From a checkpoint of a small mixture-of-experts model trained on Wikipedia.
Size: 12 layers, width 768.
Training: a variant of Adam for the experts, 1158M tokens, 4341 steps.
Below are experts of layer 3 (counted from 0) of a mixture-of-experts language model. Rows are named router (the router's row for the expert), gate (a neuron's input weights, with its number), up (a neuron's input weights, with its number), down (a neuron's output weights, with its number) and show model dimensions 144-191. Each number is 200 + 40 x the weight over its row's rms, rounded and kept within 0 to 999.
After each expert's rows: a language model's description of what the expert responds to; "mostly gets" lists some tokens that are sent to it at least half of the time. This comes from a sample of Wikipedia text that the model never trained on.

# expert 38
router,237,152,198,190,179,212,206,173,215,204,171,219,121,236,109,209,162,162,191,206,204,232,137,188,161,218,160,182,195,226,172,184,182,190,194,160,258,260,202,173,209,284,224,169,303,240,207,149
gate0,143,181,247,196,247,192,233,209,163,218,210,158,133,288,200,201,231,175,168,168,183,184,205,206,232,282,230,194,130,98,230,172,216,191,248,133,177,218,171,250,186,184,271,282,202,189,149,187
up0,128,147,128,170,277,95,214,211,282,210,188,240,175,172,173,250,215,158,221,215,244,214,116,291,133,303,228,204,129,178,206,246,249,214,247,226,188,202,237,210,252,159,206,201,221,241,223,199
down0,234,188,164,199,176,189,200,218,182,201,228,190,182,223,178,195,259,114,217,130,266,164,261,196,170,247,189,223,238,210,238,198,217,209,165,176,209,242,218,213,222,239,189,172,138,208,201,190
gate1,213,134,139,203,168,158,136,133,247,155,169,185,157,97,219,240,244,153,174,184,170,210,153,277,178,212,152,199,249,228,208,230,226,201,157,207,224,168,155,156,299,197,246,169,128,204,201,230
up1,175,274,221,170,212,201,252,294,187,125,150,271,214,146,202,175,159,190,240,258,162,204,162,191,218,94,223,182,270,187,254,202,221,187,212,233,196,127,195,208,121,159,180,167,219,193,147,206
down1,219,220,151,232,224,214,178,209,200,159,204,166,159,194,238,186,243,221,177,127,230,204,214,169,146,257,150,223,144,168,156,171,177,137,238,249,228,245,227,215,135,197,247,198,196,227,181,165
gate2,161,142,170,213,283,104,233,127,205,187,152,117,190,176,277,202,151,170,246,265,277,189,172,261,137,106,137,241,202,193,121,199,195,197,196,191,214,188,216,174,251,203,272,181,235,241,171,176
up2,194,200,241,254,190,178,195,206,270,186,118,201,170,206,282,154,178,126,249,222,216,191,185,224,191,154,206,277,196,246,227,159,162,252,139,149,313,124,175,186,166,162,237,224,247,211,139,204
down2,147,244,197,188,266,161,173,257,196,199,220,199,230,153,152,230,173,157,159,224,164,203,234,102,158,188,114,181,234,123,183,228,139,250,177,200,194,197,255,235,254,185,117,188,160,145,267,306
Line starts and table markup. Tokens opening a line or sentence, like In, However, Born, There, and table pipes and dashes starting rows or separator lines.
mostly gets: " However", "In", " Born", " In", " There", "For"

# expert 44
router,188,204,216,195,184,120,187,256,247,198,144,197,212,200,184,249,88,197,187,188,176,218,160,170,192,223,198,214,188,226,207,180,157,216,201,230,150,163,201,263,266,183,217,240,161,226,180,153
gate0,158,297,247,212,201,217,153,267,238,214,231,190,147,203,213,205,180,176,204,241,244,142,184,243,245,251,101,216,197,214,191,226,178,232,231,196,223,219,197,211,185,191,242,179,173,107,234,169
up0,264,222,198,170,188,263,215,204,160,169,274,181,290,229,164,262,305,189,199,209,249,193,185,218,122,155,210,160,160,233,198,186,190,247,198,229,227,207,272,238,247,302,184,219,184,235,176,167
down0,239,207,119,166,209,167,254,197,193,282,245,206,229,253,210,171,248,169,226,214,237,158,236,204,176,163,192,211,138,270,189,204,212,202,264,198,229,197,208,180,184,237,171,147,169,167,217,242
gate1,266,223,193,234,202,202,191,224,101,259,191,206,195,175,203,237,168,153,188,230,216,256,229,152,188,201,154,182,225,157,133,180,218,206,284,215,258,193,217,224,143,165,130,178,198,224,173,237
up1,233,172,188,192,180,200,210,118,106,232,198,235,240,194,295,228,110,119,173,204,160,202,287,114,177,275,237,223,183,219,186,150,237,285,203,213,252,228,202,184,139,187,156,218,216,199,251,225
down1,151,189,118,289,199,248,179,154,137,154,212,182,240,237,229,131,217,213,184,182,267,145,233,128,181,208,198,185,232,139,182,112,207,204,198,201,194,172,238,234,166,227,179,266,176,250,127,174
gate2,212,215,213,174,137,119,147,202,197,157,227,256,245,180,199,227,159,168,174,138,218,253,129,294,121,169,281,160,252,228,161,180,183,199,203,256,219,200,169,198,94,198,237,312,226,231,145,133
up2,147,235,223,129,180,144,181,220,287,201,208,253,194,122,146,243,212,155,199,195,188,237,201,202,244,100,207,169,140,216,200,184,168,151,229,242,173,213,173,164,167,201,187,248,106,195,85,149
down2,155,185,200,212,151,206,160,179,215,197,185,173,276,148,202,203,237,195,166,186,173,192,228,218,300,224,173,250,184,153,187,219,186,210,117,176,169,167,198,230,257,126,192,167,181,201,203,237
Name endings. Final letters or syllables of personal and place names, often foreign or surname endings like -ley, -kins, -ton, e.g. Kami, Rhodri, Praveen.
mostly gets: "i", "ley", "ey", "en", "nes", " Henry"

# expert 51
router,203,200,205,224,134,191,152,154,178,192,213,271,236,233,177,312,163,197,196,192,221,211,210,213,190,206,162,189,272,197,194,245,197,142,194,155,170,187,143,199,202,218,225,178,143,201,230,249
gate0,192,128,249,210,162,155,167,230,229,197,108,197,187,262,225,211,174,174,204,205,209,258,195,183,275,174,179,205,264,176,169,181,201,193,198,165,210,191,113,194,103,292,164,251,185,181,221,192
up0,179,151,219,150,160,208,157,160,203,235,149,206,153,212,322,199,185,165,249,271,211,110,216,222,228,119,191,266,267,287,187,191,171,221,181,160,251,222,145,218,242,215,206,138,191,185,235,217
down0,251,178,288,200,235,161,219,202,161,227,230,229,242,159,148,222,229,204,115,230,185,177,236,206,216,282,181,185,107,186,190,253,271,161,147,243,147,257,124,230,221,125,164,137,211,171,202,216
gate1,179,203,193,246,111,187,221,200,228,227,174,221,162,201,164,162,221,255,307,136,96,216,355,174,245,186,247,158,181,212,267,137,193,267,231,244,189,199,163,229,205,207,209,175,224,261,209,215
up1,153,293,151,227,295,225,211,176,189,226,175,145,212,188,208,307,193,197,206,214,272,154,187,230,148,187,171,147,251,203,205,145,191,226,209,146,250,196,213,193,188,221,210,225,180,191,272,235
down1,165,150,202,206,203,224,239,205,145,140,160,266,137,179,201,197,168,203,204,260,287,189,180,225,232,262,209,217,216,142,184,205,193,198,205,137,182,214,193,278,239,198,176,136,176,195,193,178
gate2,227,189,231,284,231,225,183,204,133,207,141,167,301,311,215,228,207,249,220,180,230,257,202,208,210,170,207,205,251,196,229,206,228,137,201,204,249,195,171,157,218,220,178,184,203,187,158,230
up2,165,241,129,153,214,159,235,164,218,157,240,256,165,144,145,174,201,169,148,166,214,201,208,277,187,155,269,207,178,228,156,249,212,201,161,201,152,244,232,186,172,223,207,155,201,269,224,210
down2,255,269,178,134,204,268,215,164,168,207,131,155,265,206,150,147,267,222,175,142,229,195,242,120,239,187,212,192,197,255,232,237,155,237,205,217,190,182,160,218,237,179,226,178,231,165,187,223
Clause boundaries and relatives. Commas, semicolons and clause-linking words such as which, who, but, although, plus articles starting an appositive phrase.
mostly gets: " but", " which", " where", " Avenue", "irc", " whom"

# expert 12
router,136,210,163,228,215,171,173,247,229,197,167,147,221,173,154,157,223,205,161,248,216,210,194,219,285,181,192,210,128,230,220,179,161,200,219,244,221,215,122,177,204,178,273,215,199,166,176,135
gate0,150,237,203,180,158,267,248,264,198,286,215,138,170,285,222,205,180,222,247,205,194,212,173,236,190,312,200,185,188,194,223,227,215,249,163,218,228,235,213,194,175,253,217,144,228,197,221,255
up0,157,153,118,157,195,238,236,258,192,240,152,188,245,214,220,182,205,177,197,193,184,214,190,257,156,210,163,163,221,64,280,217,173,200,233,282,214,202,194,172,167,145,214,169,232,165,238,190
down0,260,227,232,84,99,205,198,233,211,205,104,153,213,284,177,188,174,185,188,198,226,190,145,170,193,265,220,227,220,203,260,170,221,150,250,150,222,161,154,270,233,146,154,191,230,248,237,229
gate1,158,261,184,242,219,160,131,209,175,176,214,178,151,191,126,189,180,229,190,255,179,159,243,171,183,166,286,212,195,145,254,218,245,208,143,212,240,132,125,156,200,167,189,148,165,185,192,137
up1,163,141,253,206,144,202,93,213,124,211,138,175,144,201,161,154,221,162,182,237,195,222,232,196,220,199,223,248,192,208,254,188,177,248,190,205,201,205,131,178,203,116,200,211,222,139,209,161
down1,235,208,235,247,145,218,159,288,182,225,179,212,242,199,188,256,197,186,141,212,188,190,190,188,174,232,207,222,200,181,204,298,210,155,94,144,215,225,227,165,173,187,187,217,86,163,149,197
gate2,194,316,163,179,170,208,202,266,122,119,173,177,269,177,155,160,231,227,203,263,182,250,250,181,138,272,176,221,211,175,206,175,163,186,243,231,266,199,143,222,293,229,143,155,195,164,241,143
up2,188,227,204,189,219,205,181,226,201,261,204,174,216,180,281,112,222,172,251,171,201,251,143,247,179,194,190,194,242,185,159,148,240,180,212,156,217,178,217,214,178,128,231,252,318,168,192,258
down2,138,275,224,184,267,259,162,252,203,215,210,109,130,193,175,203,159,200,212,230,174,169,250,153,183,193,215,221,279,177,224,161,187,208,250,174,202,218,283,188,148,158,204,186,207,166,199,127
Sports tables and competitions. Line breaks and pipes in sports and election results tables, plus sports words like Cup, Championship, tournament, won, matches.
mostly gets: " Cup", " Championship", " tournament", " vs", " championship", " %"

# expert 1
router,183,103,170,134,239,196,204,119,211,249,185,238,214,296,157,197,190,164,205,193,215,179,159,233,148,134,125,248,111,183,186,232,177,194,200,182,175,134,202,227,237,210,244,203,173,253,209,180
gate0,228,171,186,175,165,252,190,235,168,203,252,198,144,203,256,183,262,226,140,151,170,156,201,216,267,166,142,195,262,244,244,155,198,244,196,175,200,187,201,268,179,155,150,261,237,215,230,200
up0,223,184,190,157,196,228,224,252,193,258,166,184,267,257,288,186,206,275,106,189,173,153,199,181,229,172,207,150,192,228,184,158,233,269,215,199,235,168,227,209,262,223,190,176,148,188,221,248
down0,199,161,120,82,219,209,252,197,165,98,132,184,179,151,138,206,200,171,158,148,262,106,223,211,225,176,190,154,223,193,204,249,211,245,177,166,252,253,172,115,176,236,194,209,196,156,159,295
gate1,146,176,215,153,237,266,187,246,193,206,230,192,225,190,259,203,170,147,194,262,241,283,211,218,157,194,187,181,189,130,147,253,154,173,206,218,234,270,147,224,171,204,185,204,199,169,227,191
up1,169,186,219,195,207,172,199,264,85,332,228,158,95,266,244,191,199,203,184,201,288,204,172,292,241,261,170,190,204,181,194,140,240,174,227,139,182,195,155,211,180,210,201,183,343,187,183,218
down1,204,173,156,153,214,157,202,189,129,182,205,227,168,147,152,156,130,238,189,240,210,186,218,141,266,131,223,111,169,241,199,259,200,171,164,224,178,131,178,184,236,232,208,189,272,242,188,253
gate2,249,232,244,134,219,249,247,188,193,210,177,208,226,198,180,172,229,190,211,210,193,175,178,282,192,264,257,180,178,167,101,169,146,191,181,256,226,165,217,144,270,120,130,173,242,177,143,140
up2,251,264,122,170,212,248,180,129,194,229,156,198,189,177,196,234,251,174,192,246,193,150,139,234,259,256,263,251,238,173,197,198,222,198,187,197,196,170,229,191,230,183,209,287,255,208,185,121
down2,258,177,207,195,281,182,201,255,274,165,222,262,150,207,245,175,218,200,208,153,161,217,138,165,236,184,208,219,229,232,223,222,227,166,135,267,251,174,116,179,179,198,212,193,220,248,185,225
Line breaks and headings. Line breaks, table pipes, list dashes and the first = of section headings, plus past-tense endings like -ed, -ted.
mostly gets: "\n   ", " performed", "\n     ", "Scientific", " include", " worked"

# expert 9
router,265,174,159,231,167,236,219,227,141,189,251,258,139,206,228,252,249,228,222,193,150,215,217,299,206,157,211,235,189,219,147,169,152,244,187,161,204,169,209,165,190,165,171,243,126,283,189,232
gate0,130,210,151,185,136,166,157,185,249,180,227,207,293,233,186,227,181,120,198,184,168,122,261,268,250,309,202,207,196,151,199,179,192,177,164,198,148,154,210,264,195,214,158,231,143,214,187,232
up0,241,162,270,124,229,220,229,239,237,102,225,160,163,207,178,186,143,206,242,163,247,216,214,177,178,233,203,222,223,181,216,209,202,232,176,206,201,224,278,203,225,179,213,128,192,228,291,298
down0,171,205,176,182,160,219,217,158,127,252,104,271,143,193,212,185,151,181,157,198,205,159,174,188,197,208,194,260,172,184,188,226,217,167,275,182,259,201,203,203,241,209,240,196,170,182,223,187
gate1,183,201,187,122,238,237,199,235,126,192,175,269,218,252,180,192,265,171,196,162,208,270,194,193,254,189,258,222,191,284,152,238,151,183,160,143,201,166,283,285,209,166,221,108,213,277,186,249
up1,185,216,204,233,219,287,185,175,235,201,179,241,149,213,139,180,266,191,204,239,245,131,189,133,239,196,202,271,156,267,152,162,225,256,164,221,178,189,248,185,185,179,226,124,163,259,239,277
down1,204,192,253,204,187,164,150,188,167,190,239,191,232,252,267,165,224,183,205,193,200,136,217,220,196,225,182,215,142,175,190,214,236,169,189,177,203,221,231,163,90,162,217,149,207,287,297,216
gate2,296,176,179,198,271,181,129,177,219,222,208,177,189,232,208,210,257,214,235,215,219,220,205,257,219,256,169,173,172,234,219,245,199,223,251,233,250,187,176,214,209,178,152,266,234,246,216,180
up2,202,245,202,198,221,168,189,182,234,187,166,208,217,221,156,256,200,169,191,218,276,220,215,167,224,194,177,215,109,137,221,198,211,163,234,216,190,192,151,177,144,205,236,253,159,195,186,211
down2,251,229,215,181,203,202,171,179,144,223,208,220,181,290,185,157,237,257,136,187,186,136,153,189,183,224,164,175,212,169,253,176,240,229,224,212,176,162,179,174,221,241,234,223,179,146,188,162
Institution names and punctuation. Words inside university and organization names (University, College, State, at), plus opening quotes, dashes and capital-letter initialisms.
mostly gets: " University", " '", "Y", " International", " Association", " College"

# expert 3
router,101,242,208,186,189,197,221,230,302,233,248,189,167,214,176,192,150,240,239,233,166,232,92,164,269,182,213,225,201,182,235,214,243,227,167,268,231,150,179,236,209,227,196,243,209,190,220,199
gate0,271,255,306,107,154,189,246,200,247,239,201,123,124,273,188,230,248,223,214,238,176,165,242,149,174,215,153,272,258,204,182,275,194,157,194,196,195,167,161,251,122,238,176,165,169,179,186,225
up0,226,231,193,221,211,179,163,168,228,157,218,140,220,277,246,201,112,226,183,202,249,171,186,214,150,208,205,178,246,191,166,278,139,113,206,215,187,157,185,145,148,222,223,167,229,197,228,210
down0,204,227,194,212,202,244,202,250,186,168,228,195,203,192,175,151,207,196,176,164,214,212,204,268,217,221,173,224,226,173,195,173,202,178,204,218,262,225,254,170,198,221,230,211,235,224,233,233
gate1,103,127,174,118,204,236,240,244,267,220,162,287,135,243,259,203,228,202,181,128,160,219,126,201,229,211,229,133,170,245,211,238,177,175,153,191,207,226,183,201,200,242,238,98,180,218,231,176
up1,201,303,248,207,244,225,224,144,205,206,246,191,211,238,230,141,122,201,178,125,197,155,173,157,196,215,192,235,204,143,243,190,163,198,195,213,241,139,191,207,177,124,235,122,160,206,159,177
down1,200,247,193,162,196,190,214,204,200,173,116,234,118,166,176,182,223,245,94,183,237,191,245,261,119,247,242,192,193,132,188,232,213,182,164,210,184,182,175,154,221,164,249,251,177,199,173,220
gate2,213,190,215,232,221,176,280,227,174,134,197,215,230,262,212,194,84,218,203,193,237,171,198,142,186,215,163,227,223,194,299,205,253,171,200,199,211,140,245,268,277,208,182,234,259,224,190,205
up2,109,274,276,192,188,199,197,266,235,288,226,190,250,175,241,247,216,254,182,234,158,224,224,161,133,160,202,196,213,256,162,189,186,262,149,157,222,207,254,226,199,230,216,244,197,244,248,189
down2,305,142,262,244,175,211,209,131,185,207,151,256,195,157,180,177,204,171,139,223,169,218,180,265,168,211,230,186,165,222,199,188,204,162,157,176,147,256,198,182,214,260,117,260,213,228,193,193
Infobox and table field labels. Field labels and unit tokens in infoboxes, taxoboxes and data tables, e.g. Years built, Genus, Authority, km, ft, m.
mostly gets: " mi", " km", " type", " List", " Coordinates", " Website"

# expert 10
router,224,172,195,162,191,182,264,161,155,188,215,151,161,229,141,231,219,192,246,216,80,168,171,202,237,265,160,211,254,175,237,239,182,215,151,223,161,217,173,239,178,170,205,224,125,162,179,187
gate0,226,138,170,169,192,208,197,264,120,198,180,187,214,203,145,189,254,167,219,204,198,284,219,208,156,191,122,114,137,118,201,218,162,246,229,254,119,287,160,111,194,243,152,218,191,212,185,163
up0,179,217,213,174,222,202,130,206,188,247,231,209,246,151,231,204,176,226,158,184,138,212,226,224,178,191,245,244,196,177,215,211,193,138,187,219,228,250,213,338,220,186,161,271,273,142,243,255
down0,232,133,254,143,213,220,149,175,167,194,201,238,124,134,210,218,226,214,156,243,190,266,228,167,145,178,176,211,281,218,214,180,179,181,211,185,190,199,181,165,225,160,181,168,177,200,218,193
gate1,219,122,250,184,183,211,231,189,206,257,243,99,227,183,185,311,211,205,208,192,257,214,149,234,154,245,81,175,194,219,202,214,178,237,211,242,237,191,196,192,235,200,135,185,177,233,133,223
up1,238,166,156,301,193,200,144,217,209,214,220,235,185,228,148,187,186,202,182,175,219,210,223,225,132,215,152,168,206,169,266,128,197,241,197,163,162,150,207,230,149,184,212,182,235,115,209,220
down1,168,190,106,129,200,210,202,202,164,130,232,121,166,217,168,264,253,201,229,187,238,208,215,228,182,218,195,159,221,157,216,145,151,175,211,234,158,215,202,143,227,185,191,191,238,207,156,163
gate2,178,131,177,129,169,210,153,290,144,207,157,151,220,310,229,200,201,279,218,177,207,209,228,161,162,250,254,210,178,217,210,101,197,240,245,213,211,246,198,151,206,205,169,211,219,218,139,254
up2,174,199,102,225,155,226,137,194,226,175,160,210,194,139,227,242,119,234,174,245,172,176,187,219,198,199,140,249,262,228,229,149,228,189,254,286,194,143,196,185,242,146,211,210,210,217,208,191
down2,174,247,202,194,210,159,190,156,176,174,205,185,249,131,172,206,228,214,140,188,263,183,238,234,195,213,264,175,229,153,154,133,169,153,327,191,250,139,227,176,207,147,258,189,222,169,255,198
Subject pronouns and as. Subject pronouns starting a clause, like he, they, it, who, and the word as in role phrases like "working as engineers".
mostly gets: " he", " they", " it", " who", " she", " as"

# expert 21
router,207,266,227,249,211,214,211,141,234,192,254,213,154,202,227,172,182,229,202,202,115,164,186,127,171,207,249,181,175,125,203,198,214,246,185,193,123,244,276,232,219,230,198,226,166,253,224,227
gate0,242,114,171,260,118,177,185,192,170,188,214,176,198,198,213,241,216,175,257,187,187,194,158,224,173,285,245,205,208,205,210,208,203,188,216,182,188,183,224,221,271,169,221,199,170,248,210,183
up0,193,227,272,198,241,107,181,164,213,197,208,180,173,167,185,198,218,184,173,273,206,125,192,153,218,147,250,135,153,154,229,197,254,151,233,187,253,208,256,214,227,199,225,127,207,197,146,163
down0,193,239,322,227,194,213,206,181,188,201,265,210,182,188,151,258,239,230,166,242,210,129,192,148,149,222,225,186,181,193,293,159,167,206,190,252,175,232,103,188,168,247,151,220,202,196,284,232
gate1,187,207,203,202,165,192,246,146,180,242,250,171,168,192,240,182,216,198,131,179,173,203,242,207,147,218,196,145,189,212,195,202,226,250,200,183,249,182,179,187,188,209,227,164,184,181,153,195
up1,210,116,175,290,205,78,209,249,259,163,252,300,207,192,91,204,170,199,169,281,278,236,249,197,133,276,258,148,200,241,258,208,251,223,191,146,231,285,179,181,265,183,237,116,180,153,221,204
down1,219,240,189,267,180,271,234,193,206,244,194,257,210,189,212,182,223,223,166,263,167,155,240,183,234,182,244,232,323,215,307,184,168,132,243,219,263,143,245,222,166,225,175,234,159,217,156,189
gate2,191,140,179,254,212,211,202,255,149,218,220,264,134,189,256,148,155,239,156,221,250,93,132,173,145,150,174,300,58,196,172,171,163,258,202,186,214,221,239,166,197,212,193,252,183,202,218,188
up2,217,217,194,213,208,214,188,188,263,179,160,238,240,197,222,233,181,229,243,209,182,218,223,225,181,197,246,157,160,226,189,208,268,188,171,221,236,272,194,122,173,124,175,244,209,215,226,201
down2,162,168,206,255,258,173,225,242,186,159,217,137,196,176,234,135,257,188,231,208,200,253,212,132,226,194,158,215,162,224,183,115,226,204,219,170,174,228,182,228,160,190,177,240,211,164,153,157
Starts of personal names. First piece or initial of foreign personal and club names in lists and tables (Ku, Mar, R, More), plus the article a.
mostly gets: " Ku", " Har", " Kar", " Marc", " Ol", " Mi"

# expert 19
router,269,187,181,194,246,179,159,194,232,156,169,210,212,200,179,174,171,216,219,166,174,166,209,253,192,177,239,177,201,270,221,237,210,192,168,212,262,197,223,173,207,209,200,299,163,189,273,157
gate0,195,206,195,202,248,146,248,150,143,162,279,242,226,167,167,243,280,233,106,181,228,229,252,193,204,210,254,165,239,259,191,194,220,225,203,252,192,136,155,207,201,178,157,198,250,229,156,173
up0,180,203,218,169,191,167,211,160,210,178,245,285,223,139,193,256,180,126,194,208,219,150,252,159,195,232,198,139,215,194,213,224,153,178,175,92,165,178,202,161,228,181,160,230,185,279,110,164
down0,224,210,181,140,168,313,232,174,144,196,231,165,184,239,201,158,160,215,143,200,299,202,226,220,182,205,279,179,230,199,213,140,146,242,274,216,183,239,235,302,143,157,202,199,235,172,186,154
gate1,185,207,222,145,166,164,210,190,179,224,202,162,236,161,167,242,236,290,219,258,213,174,198,186,219,149,147,234,173,88,226,111,207,182,224,241,185,168,141,214,152,184,244,166,214,164,154,201
up1,178,248,238,238,209,154,226,214,166,165,250,215,125,198,154,152,245,262,240,202,134,229,239,239,215,168,144,253,199,143,223,202,217,190,151,266,236,176,239,219,311,223,195,210,229,111,182,234
down1,181,145,229,134,171,211,170,204,170,144,246,174,260,243,245,191,165,228,270,138,151,276,246,161,230,210,189,221,254,210,218,240,121,252,193,178,188,210,179,191,191,206,159,229,155,252,196,180
gate2,251,223,179,253,233,187,224,158,255,246,140,272,125,173,240,234,214,222,192,213,207,175,184,128,150,239,218,213,238,169,194,211,220,170,178,204,231,218,245,218,293,205,175,223,198,176,203,306
up2,199,115,223,178,169,217,159,223,193,138,235,136,264,247,123,206,137,165,197,182,221,184,198,201,202,155,197,217,160,177,248,133,166,140,179,178,129,203,184,184,173,182,229,182,229,218,204,254
down2,162,140,186,206,191,199,195,166,219,247,184,164,257,163,194,164,158,222,246,162,170,277,153,184,189,205,228,193,120,240,187,200,325,160,161,169,211,195,160,186,250,233,155,185,161,281,186,186
Commas and clause connectors. Commas, semicolons and relative or subordinating words like which, where, when, while, between that open a following clause.
mostly gets: " where", " when", " between", " while", " century", " which"

# expert 7
router,196,248,193,162,188,148,265,138,218,217,307,140,203,188,136,147,196,211,202,190,162,137,302,252,180,229,223,117,156,103,254,250,83,213,215,228,169,94,226,215,187,229,144,156,190,181,226,174
gate0,229,213,156,186,222,196,292,226,218,209,240,216,131,253,311,159,212,216,237,144,220,204,188,284,204,121,161,229,200,216,229,239,214,218,186,230,258,276,207,216,175,140,182,238,154,282,205,189
up0,210,214,171,222,215,198,221,210,143,187,145,268,210,188,170,148,155,205,204,183,198,179,207,219,202,183,169,134,181,246,223,169,237,215,249,150,147,167,107,204,197,167,175,121,239,169,246,201
down0,227,168,158,128,103,142,130,178,194,142,200,179,148,225,225,189,151,172,235,61,200,200,238,164,233,178,201,163,154,245,143,277,261,194,187,173,170,142,217,185,272,256,141,155,203,168,229,219
gate1,226,243,259,182,182,224,188,182,139,251,198,186,245,185,160,236,104,183,207,213,165,224,179,191,166,210,248,247,151,236,249,195,210,220,180,240,229,252,225,260,219,211,141,155,190,257,143,222
up1,191,207,140,258,187,202,179,222,270,173,180,195,193,234,177,157,245,205,195,186,213,176,117,169,202,163,132,240,176,191,164,174,246,246,213,159,175,175,186,173,159,177,246,206,140,188,186,221
down1,143,253,159,143,108,171,142,205,139,247,151,236,220,213,252,192,285,230,237,282,184,180,232,227,259,145,259,227,153,212,190,227,98,144,179,197,227,172,176,221,189,133,235,179,205,175,222,163
gate2,182,244,154,247,176,221,125,188,207,183,233,128,199,256,173,145,277,204,157,196,222,174,223,175,216,202,254,143,139,193,196,204,207,184,252,189,172,131,215,270,236,204,169,209,301,209,236,192
up2,144,107,188,253,212,184,193,238,122,169,172,209,185,235,217,231,201,200,191,216,204,175,172,119,142,178,218,220,263,184,187,171,232,211,221,229,107,254,256,239,213,317,215,163,205,149,223,192
down2,180,181,176,202,213,231,265,170,192,205,202,201,218,239,117,210,275,216,145,213,177,252,246,223,128,252,246,201,262,220,187,170,204,193,191,203,222,189,283,228,253,208,253,219,96,258,238,154
Place-name starts, abbreviation periods. Periods in abbreviations like St. Louis and FC St. Gallen, and first words of place names such as San, Santa, Los, Mount.
mostly gets: " San", " Saint", " Cal", " Western", " Los", " Mount"

# expert 45
router,220,216,188,233,223,198,209,230,176,241,307,219,185,162,187,221,195,231,190,150,197,229,255,173,210,227,242,198,293,232,104,223,237,183,216,144,252,269,203,215,158,196,214,232,215,167,190,162
gate0,262,209,178,183,259,251,172,133,140,195,238,99,178,213,153,150,170,190,178,128,226,146,161,149,203,134,205,223,241,167,186,191,190,175,257,179,134,174,158,242,219,191,232,179,260,253,173,209
up0,178,233,242,194,196,208,169,189,254,152,205,175,239,199,246,180,192,166,147,216,188,222,196,211,180,254,242,176,193,117,200,186,228,187,201,242,237,207,161,245,203,240,183,157,157,177,148,177
down0,221,223,260,169,157,311,250,242,239,274,238,260,212,129,232,207,232,224,187,160,185,201,251,199,246,231,200,146,202,239,178,179,181,193,258,248,231,193,217,192,248,218,234,224,211,196,183,197
gate1,265,130,160,206,191,293,176,212,223,249,225,167,235,130,194,214,182,171,181,281,187,241,196,123,217,158,191,164,193,221,256,247,285,258,221,221,210,185,222,190,200,213,243,186,228,258,189,140
up1,251,148,196,150,198,197,179,179,205,173,166,206,181,177,219,148,246,211,225,157,171,210,267,205,173,196,176,212,221,191,238,201,142,218,205,177,251,191,216,166,205,250,155,172,137,197,146,200
down1,134,232,157,233,204,158,125,166,243,188,155,200,233,216,108,195,243,137,134,229,239,181,249,113,204,253,207,163,287,180,186,153,184,164,163,202,157,141,189,264,220,163,176,175,199,137,249,124
gate2,200,165,213,117,197,204,195,179,157,189,249,220,185,275,262,146,181,188,217,185,215,239,167,120,180,242,198,203,223,263,206,214,209,214,237,219,178,229,267,222,224,199,96,179,270,221,103,128
up2,180,196,165,195,246,165,201,179,161,204,178,273,237,175,174,177,235,231,204,238,195,197,160,198,262,244,192,167,148,194,156,185,192,179,219,240,196,188,223,227,239,273,174,207,223,169,200,205
down2,220,120,230,150,214,236,153,200,123,167,214,130,224,284,238,239,214,254,242,128,193,176,188,232,227,202,235,246,257,211,167,185,157,192,180,228,193,203,134,220,201,223,173,206,239,241,176,198
Table pipes and route locations. Table cell separators |, and location words in railway and road articles such as at, near, station, platform, route.
mostly gets: " Railway", " railway", " near", " route", " Route", " shop"

# expert 5
router,172,123,141,211,211,244,184,176,220,180,201,241,242,177,219,221,182,198,210,192,217,202,214,224,166,214,227,170,143,178,252,157,246,171,255,231,145,268,176,219,226,210,216,202,185,231,194,184
gate0,264,218,177,116,161,230,174,231,212,216,196,175,229,160,170,190,269,208,204,213,185,225,120,175,231,203,253,193,219,202,144,257,134,192,114,225,123,227,239,191,223,221,128,238,262,262,179,193
up0,169,216,206,228,184,235,205,153,212,234,200,183,177,205,200,219,199,228,151,203,263,206,173,167,178,221,154,211,199,189,249,227,210,195,254,135,194,175,221,177,170,95,235,198,204,214,208,140
down0,173,252,209,255,234,175,227,113,266,239,241,171,245,119,207,244,172,202,219,176,175,270,151,179,197,182,187,179,227,211,158,256,196,215,184,245,169,207,250,267,308,183,217,212,242,219,202,186
gate1,210,157,212,212,201,258,161,134,234,132,161,128,197,204,223,193,146,200,185,158,262,202,212,127,162,204,245,240,155,180,247,212,180,249,152,170,250,137,138,186,129,102,192,228,202,173,248,223
up1,230,169,246,165,172,187,136,153,88,241,213,228,191,216,272,150,208,187,236,197,180,210,200,152,180,221,196,176,204,199,244,152,221,275,213,230,281,187,200,241,128,157,204,145,216,228,241,180
down1,172,202,222,237,229,228,114,166,191,204,188,252,242,205,205,256,229,102,195,281,204,107,148,175,166,179,175,222,157,200,272,137,142,173,182,225,138,147,265,206,194,220,184,206,184,178,229,216
gate2,173,192,213,217,236,202,209,225,260,204,127,188,185,221,187,276,202,129,212,196,201,244,147,132,236,242,138,171,213,162,250,208,174,154,164,249,210,215,208,179,139,273,182,123,208,201,207,157
up2,142,241,207,250,221,206,161,189,179,132,183,233,237,250,179,171,134,184,123,173,175,149,277,168,197,196,199,255,257,182,139,200,185,155,218,250,176,171,266,198,143,244,184,211,205,212,236,237
down2,144,196,212,264,190,265,226,233,215,189,212,356,211,248,243,198,175,160,210,261,214,92,241,291,330,229,200,179,130,252,157,153,210,196,179,170,229,190,203,234,199,228,177,153,210,176,216,197
Determiners after prepositions. Determiners and possessives like the, his, its, her at noun-phrase start, often after of or in, plus table pipe separators.
mostly gets: " the", " his", " its", " her", " The", " new"